config.toml
routed_scale = 2.0
tie_embeddings = "early"
grad_clip = 2.0
train_tokens = 1104000000
Below are experts of layer 10 (counted from 0) of a mixture-of-experts language model. Rows are named router (the router's row for the expert), gate (a neuron's input weights, with its number), up (a neuron's input weights, with its number) and show model dimensions 512-575. Each number is 128 + 32 x the weight over its row's rms, rounded and kept within 0 to 255. Numbers have three digits each.
After each expert's rows: a language model's description of what the expert responds to. This comes from a sample of Wikipedia text that the model never trained on.

# expert 22
router:160134102065157156156116149104099104106182123103204141094078130140167146129185104108141119156160187145100204099164115153125134141128142142081112164087158139070131066153159185176113099130189122
gate0:056114141112156119106079154093131110126131121136115146033139113112089105113150087081168143069122105145132160148127131169125136106145157128157138085109145155101095042123117154097184092079095109
up0:126105110054144107179111114147063149143185142143079192086154121162188178195152151171081137145163145127141128118105147058146099173149137153132123107102133142152191125103146065158092172131116117
gate1:147189129121161133135113198144115164121155076090159144108116139178203202144129147123167139161159091101104151133084088083165130106147075146087112106174143166123111077155130105159104139115135115
up1:139162177139093169162115112148104135100106166179140110107147095116160132095149128117144167174145108123072105173153107133151095157128157123070077147138056154162111130129132110108107098141104146
gate2:109096098161153075124117098206169207161138105151158129143101119167126095090143123174135043146135109172146154155103155116116142145167139187129126133126162112111120032138160124108127103119208105
up2:126114137133081155149151139133120101135114102047134164133140118162098191127106098145134113130158110142138107125090135134112135099127165064127139133020116100135129141120092096157142074161100104
gate3:098180151128117098099135142124156165164179179142157131103135131131126127109143187097152097128160163118105188137143146150146122149137092144131114126150140139132138106101122136143172163116210116
up3:107103119069169059145089107119137195077117114142146043146157139111135088132132080103170090148137098102143169106130124129097110089109134150120185147166138107081146091072144168148105102131123092
gate4:156136133122146169119157181164153170114182098104126125115112093127133112144138103108159157159175124096208153100113148111105143134088099136154195170108068134182088093133142147122113100094112123
up4:152103126126106060112143122153176159133113084139147106086121147105176128106169112174130152146165078130133137133123125124127159199158070163117151162125148219075136168104093136112072064101095112
What it handles: Inner pieces of South Asian, African and other foreign names and places, such as Mal-aw-i, Shanth-a, Abh-inet-ri, plus along and Michael.

# expert 30
router:116113149099159139100091121129186164139145122108133163077126117124132121082183067109136126120164054140077153092122154103082114158059146147171130089090156127169154139182145154070111125155166060
gate0:175175079095118174131147116059115146111119120128193125130099196118094144066103136088143148110115026120120142143113146113176137069131074128133133168132180174120059125119087148115116107088129115
up0:116148135131142177119107110097145073063106109112208108088145129099088110078114134164116118105170066141130113129120128138138150104103135173143085142111139128100070137177123135130115125114135181
gate1:134162118114112165148136161161069125111135053114089136138118152087169072150137083116151140055129142149114106095232118122154103168172108117073123114066181166116115065129143115133090166152166077
up1:092114123152132077088129117126145131121116148130163184104121088084118198117172129151163149184127152108075102123065158082097133137118124105149083125183059087178065175141145131133154122119099117
gate2:136148141168162123143098150076162036143088107103111169102078136095142146109111115086117132092085096129146126157187155117153133074142133096160189131099159130152080096164094110202158169145159072
up2:110163105177114152199090104073139195154141161147161080087116165140088067086153161118126146156138145161207102164153076173141171137134122131129139147118129172134148171142141127101185108136156112
gate3:141094086103096118137085095145161120082073127185127138184074089166095101124086125143111140125167033135120122155126129168114141131134139131197088133114125111148086122126161163129109125103170155
up3:110142114089141148085119127133143170098106114164068129119158127148196060145123121158175130113166102162124140105144108082139104105152112124122174126130133129166112168110102183104116086115121100
gate4:033120057101106167155116144112138146123134158157164137082171121178081142079114136131137118120110099156123139120166104121134156147161176160146072141149125092190110055073113123149122106122157141
up4:153160116171076117163149151121147154167096139124077107125131145143118162156113155164131104112095173110140146161121163127109107108125122086106122140144081120207159182130097139102113108105096175
What it handles: Line breaks and cell ends in tables and headings, especially election and football squad tables with ±%, Turnout, MF, DF.

# expert 0
router:093093126089124135093123141150083163141169114161114161106134117103113122098121069135093175142119133156175189145106160108207131118140158129103133092169078048165111173101154061069144135104131172
gate0:100160124061142047126150106170146106146168136225137110057118123121125085188160095060152081100096143097158142074122180121079152154150068156124134169136121141154100111105133121104202091100143107
up0:152081118104160118156129112185149160109150136148122098162171097119115127141149140103127201082181139147126107077089147110109136199180106140101112081153061133075126175152090164129167123150081110
gate1:148127128113071131100107089149137037131094154173144169113133105121146134068079097062105144107131135130146152072144137096116109190143065095137126141119116114156136154116131106143111095087117182
up1:135053147083109085096134173112129157145083120119090138117150079068119123139105131166119113115096136163088128095121099165141086135097172134097068117126113119142118114134100167152159085197109095
gate2:180118167159162111135074088141122177134208153072135137135181126117225184088157092156116148139135081137114105070059142168071095129103121149141112101223131167111085080118183151135148117171145115
up2:097134131104149096139172137163147153147159108155121099142152137149090119090194116152129144183148040112124117099119098118130156140191117115115089163125111181090145184114130140077068063133120103
gate3:046126180147171177173143093166146143068112126145134096099092082200086059113102137095164128128144131101158111141117100175116176157124144148111100092144137148128105110145107126167118142156067104
up3:109179143093142102197111122131114116084130131095121095162121105126085084064103095103118144085123107084144115094112135174147164114181126196121100062164077097088180097073083133163126159113125152
gate4:150120162136134076126150135138191155082200119141121082120128075137130118110154155188137141171119128054133104160106125159131130125145142063137223200161145175155142155099111112121139098099130113
up4:132125156132161143115134166095070106094093101113151117155123069117075111138128129155094160120080138124131115070152115117132158093137153128136140136101132158171125161095168107166142126107157158
What it handles: Single-letter word starts, mostly S, s, A, B, beginning place or personal names such as Saskatchewan, Sudley, McLean; also quotes, hyphens.

# expert 27
router:141117141080097126130103124180150138119101107138162169106138137111133154104154113136140101193120088097127158107107134108091155112094142113091115105163145120162157055181140149151116115108158141
gate0:182134111125144103169153144130149187141112129136094105164183120145137146076088155089152123082125123100135130136098090152054084114102119117153075128106150102111182144161126129109197112158143128
up0:086189114127142095133135103149126141131157094114113144095111100141084103110162097183110086123099140160071182107123066112086149107146183113159157144102157100106125071111169175103134146204175086
gate1:098166192128175113115168165152112113159133116110116065098178157100121114112163138082206119125070082165106113122099138153162103121133153155122083095154139117184123102112127101136138139089109157
up1:142102098152089123100128119085149100150112158134111116098118108174140123117117116163114150114121141108166131154159153126138159094117084123153097142135104074142175187128082113138102090169137115
gate2:055101154107076109103077154065153138135180140110131131139141155109169128162117126140085092156104135182116067152146151118103141143098096088173149105229121154176116118107155103080105166140151106
up2:118203104161127063149139103152121091076079137142097085065129103066096155113203071140146099121132159117096139156114138169134155126069145174113155073091173118134126149072168119097164104123134101
gate3:139155163120079182112124158133123109076132091158161170111125192203185129114162126139161143133167104164111162112095150120125027102154114139104149117042133155135098140103156123111112124147146070
up3:141134120076102100072075084156214138149119111136150095130072151091107127174097112160093166199102074130171135116116126154096118209022185089051079122049139163083157113116098124125120136127142170
gate4:120155163097088155121133160125101149143134107200178141109150107151117127183124173098068127134105143098085094094117149150101163146129100121122096095085127113215174142042146127133213140117154118
up4:156105174121178146104144139139137083085117112169044086120105085121160155082121150181170107078165145121118107152148147109124109083179192110110162156149176124115093105153157136055118108106108128
What it handles: Function words starting or continuing clauses: that, not, but, however, because, when, would, and n't contractions as in doesn't.

# expert 14
router:109110141123138178108108159111169117176142102127160110183114144113136102068153140140095131157169110158138122071037111096062153150171104107096208088142138126128049139154129092105160135183101133
gate0:123082090126113099116108138101181136200139109099072131109161125193110104076140068079103102137088151102105152125096116152139181143118114129052151124155141131091133089163161128129153114116146131
up0:145090136079132145088129107072173133199143132104070156143109113229111100085159034087136123117103127189136106084125053175129168153200087139115120119180128075158078069102175096138114151070130125
gate1:142175148138140086180081126084123133093171048078149111128136124074105101109150145115128113117123101118146154140107150130151158128169098132124132118120114098090097127111143152170102111087165161
up1:104158154146112114090167103117098156162130160127099131121125131105130129090100161123135143125094147153146087145109119158103133130161131145162146083127153153124135183132167151066100197080125147
gate2:146110141179118191094140094114147137187066113122128136126149122116104167068133138117150198151119073125162070124108148138155122108132139110159139126115119117126155082118102161114113114144151134
up2:127125127121087167134124145153158149160131161169099093085093126092089124150217117108189153158136086096177090113067134167142172095162117140121119109120121109168101113135130140129143127158127082
gate3:123122129163108153178118190200168185200122148163202115133101109128111090142147128089126118099118092109149094130062111099131113148089094110071111094117103111172138124164117127132131165129114115
up3:107119113173108094117148173067053070091103130058127163171140161120168162085113188117119142144123148130134144130167167156118119124162122153095127168152125125132149165148127150099091161142118102
gate4:103153137129143117155144083114142086143089137119133117142134091144103072133148108119167086117135126175100179073180122031070117111114127166131148210121105121145099092173122110148140134149148179
up4:111146106079166128141102148070148138176148101070105135112109123120128080144060215133090199114140119138088194193155131132164134159140187178136114161135111133143135135098127165138096187137097136
What it handles: Line breaks and numbers ending table rows, plus word pieces after Ch-, e.g. Champaign, Chinatown, Chosin.

# expert 19
router:073127107095168110135156165155107172122152144118147174077102122138182146101137127153115116135114144149148119103118119054057092208113155110078174097127144135164104105139170076099138128119126151
gate0:116121103145108181074158159180151174194152124107121141181171117122122104159140054114125122151098159115134116118063159151105089092135071193148038135182186145129102109113138101138149136160147118
up0:137142027128090136145101142081099131146122130172114109143086097103138142112109141114104136103109087116153155106144134113118148154097156112103144118129128068152146099127038165114106177084103091
gate1:117082085094161140148093134120110108184170149097110162085108162133127164080122141173144107128136134102138103135055123120070134108111142090125135078169077112158087114102157118111089116103121132
up1:103128112078116157093151067156105199121083039144101130101099104108122164156184124018142130183127124056128103163170162118144139133095085112125079102123142162132165140100145165127121132111107146
gate2:118125137183125092103167111101108110096143134176112184145145092113120114112136156060133107094076062137074167099102113123143118132071124147097140116103178144140182203161094127083133146139168134
up2:123130146089110083178187137090079175118118144102110117127085115070184117114164103101054129177138137112165156107176113121087106151186136066133167147091158128152093096150111073090132147164119154
gate3:159096089085141174156123145136142149135103149129112130117078154174125106063090113094106151137173127177136085157106107071160171127137150121103091124064125129116122071146142173164135088094103091
up3:136148091091090104130135145114081138205150081128104092148091148148104102084104137150065101151109134112153159110138093109141191056184120160099085148084087158062156118156146117087140136141122175
gate4:111136163132134154165121084120109048138135125161134124108062137078147153135149137131133133173159136071165144120138135140146117141152188108087144095157117156084116106088113105149102102131157058
up4:177082151139074164135105061105124166114201104096064160059133170134156161123124107095078120135159082124139164084141119172129128141086129132082210110135156179109138085087123111191150126081148156
What it handles: Closing == and === markers of section headings such as See also, and numbers like 0 or decimals in statistics tables.

# expert 18
router:113149115091079108119130134139169137151172127134152161127186138057072131112148159155105174130129106170158146124103127138133124103110154095146156123138102118128113101081127127131173126154095093
gate0:121122098128046143099209188122142179116139103114116131155122179092170119101080106119057104082122104079125145146133127050079114141132145130098170230142118159149107142136078166105114108146128145
up0:123160093096109103032122158117116129103089127180138160113117093133126165140120129185109160119077123126109067161121091060104098083139133154091128167083133146158092153084161092102080157145134107
gate1:143124160137119133114106087108141119121157150113115206128097088123120161097152191094120093129193185119092141129169119116163131130093138121150135106124123152142148074150176140180146142175139086
up1:164103167121083165155129092099164103149160190077177166145103083112126121098115170081143075086157192176138147095145095138175088124120086140137162106093152162156127094123187120161124146174115062
gate2:120129133158064149148132155149059141137134110146120139138105147127178152099119068146102047167100092087107111103051142122091116171150134153080107077148125128155097140092155150097134113195151086
up2:073088135092105094140163090156110132160153116101086088181137134116132138083080107143142140142151147136148153198178114163111089107096177177094098112147126166124172150139137158096067086093110057
gate3:103160108080192131128095125112116147154131110143117133087123136132132101125178102143128149139091089113159142119064132149140130121116143087176120136114138165099134149086124083101128096092117170
up3:123161140098145121165134174123185141100128117230122192136147190147132154152159143105114207111135111124072077122126095095130142173144121173092144145097095119116142131117094045173170135072134160
gate4:088106181081155165054049152099103146121110156121064161108183157121149160145113130178113124138117113102111136137141126085105110155100107157077107152145130188092182174133132138121082085147090099
up4:184176146125116147164128120156128140079107158181172180057145101103182111144141105173095089170118118157077052157123119106142118167132106136045161078150121234143090180121085123145126131103136156
What it handles: Pieces of given names in sports draws, cast lists and biographies, such as Liezel, Lorenzo, Ekaterina, plus married, wife, husband.

# expert 8
router:152086162157161159134186081142189122116136069160184124090087071138105119119155173177170127101116149125070139140129140165149138121108120102064095135151219125146129114167130094096197154126154099
gate0:073148099152151132134200150156075107161103111129172126092114144131174143137179144123169131132097117118146183156132131129133157090086157151183073128161143136109177136138106098143123140129174171
up0:156124137078203178116132129186078124159120070082088132070123089141084062136122119103134163125124122148193082138151087062137121140209127143129166113152116172139085116145145147118085141119162145
gate1:139177143129181056184163116086097105158104058091060119095111171146150132181135166092103142164121140101100111113130154130184176163087146129076149154110158144146115161129137144181064145125116149
up1:094084149139129182114117162171124122184165177143124077132142109141114115167154134115161173139125058092192147105122153164155127104199138137131096101102187144159108117089116065094144131163166130
gate2:093121144147185133112145157107154115155165151122160090107070083165124075131145170118139150169128137181099114157129137120074117151077149128098132151133085149127127142175184083161083106102156109
up2:087025166133128117171117205200097080095108101093126124170135114148132106100169139127143102105200088140171149193154128112102099172116137086125121111138094147112079104112210046159138175153145114
gate3:085112146134145111145144111169121177137124166127160128110150058169099141114144127164140108164107111087122090103091130117129146160107251086110168112081208146146103147134056118147134139208116139
up3:176140131125141155138197183098102049152113156170130105129127126107155060140091130100183123206138140141129209102103088149158111082079074074161082177083104159132171081193114133147108151166104074
gate4:084088122114125179151169119081089117151108104130098119116104126104151101137140095144082095112177113099129152130137123113108118103085156125176107121142101095124197105106124097102128101096066161
up4:060109136083146154103095091092099130197114140103127145145132113099115137124109111183082156134118126170162149083138138156116150145109165082110177105184122141130185129112121129123149074106189122
What it handles: Word-initial consonant pieces such as R, r, tr, bl, sl, Sh, often in record labels, film and song titles, e.g. Roadrunner, Death Row.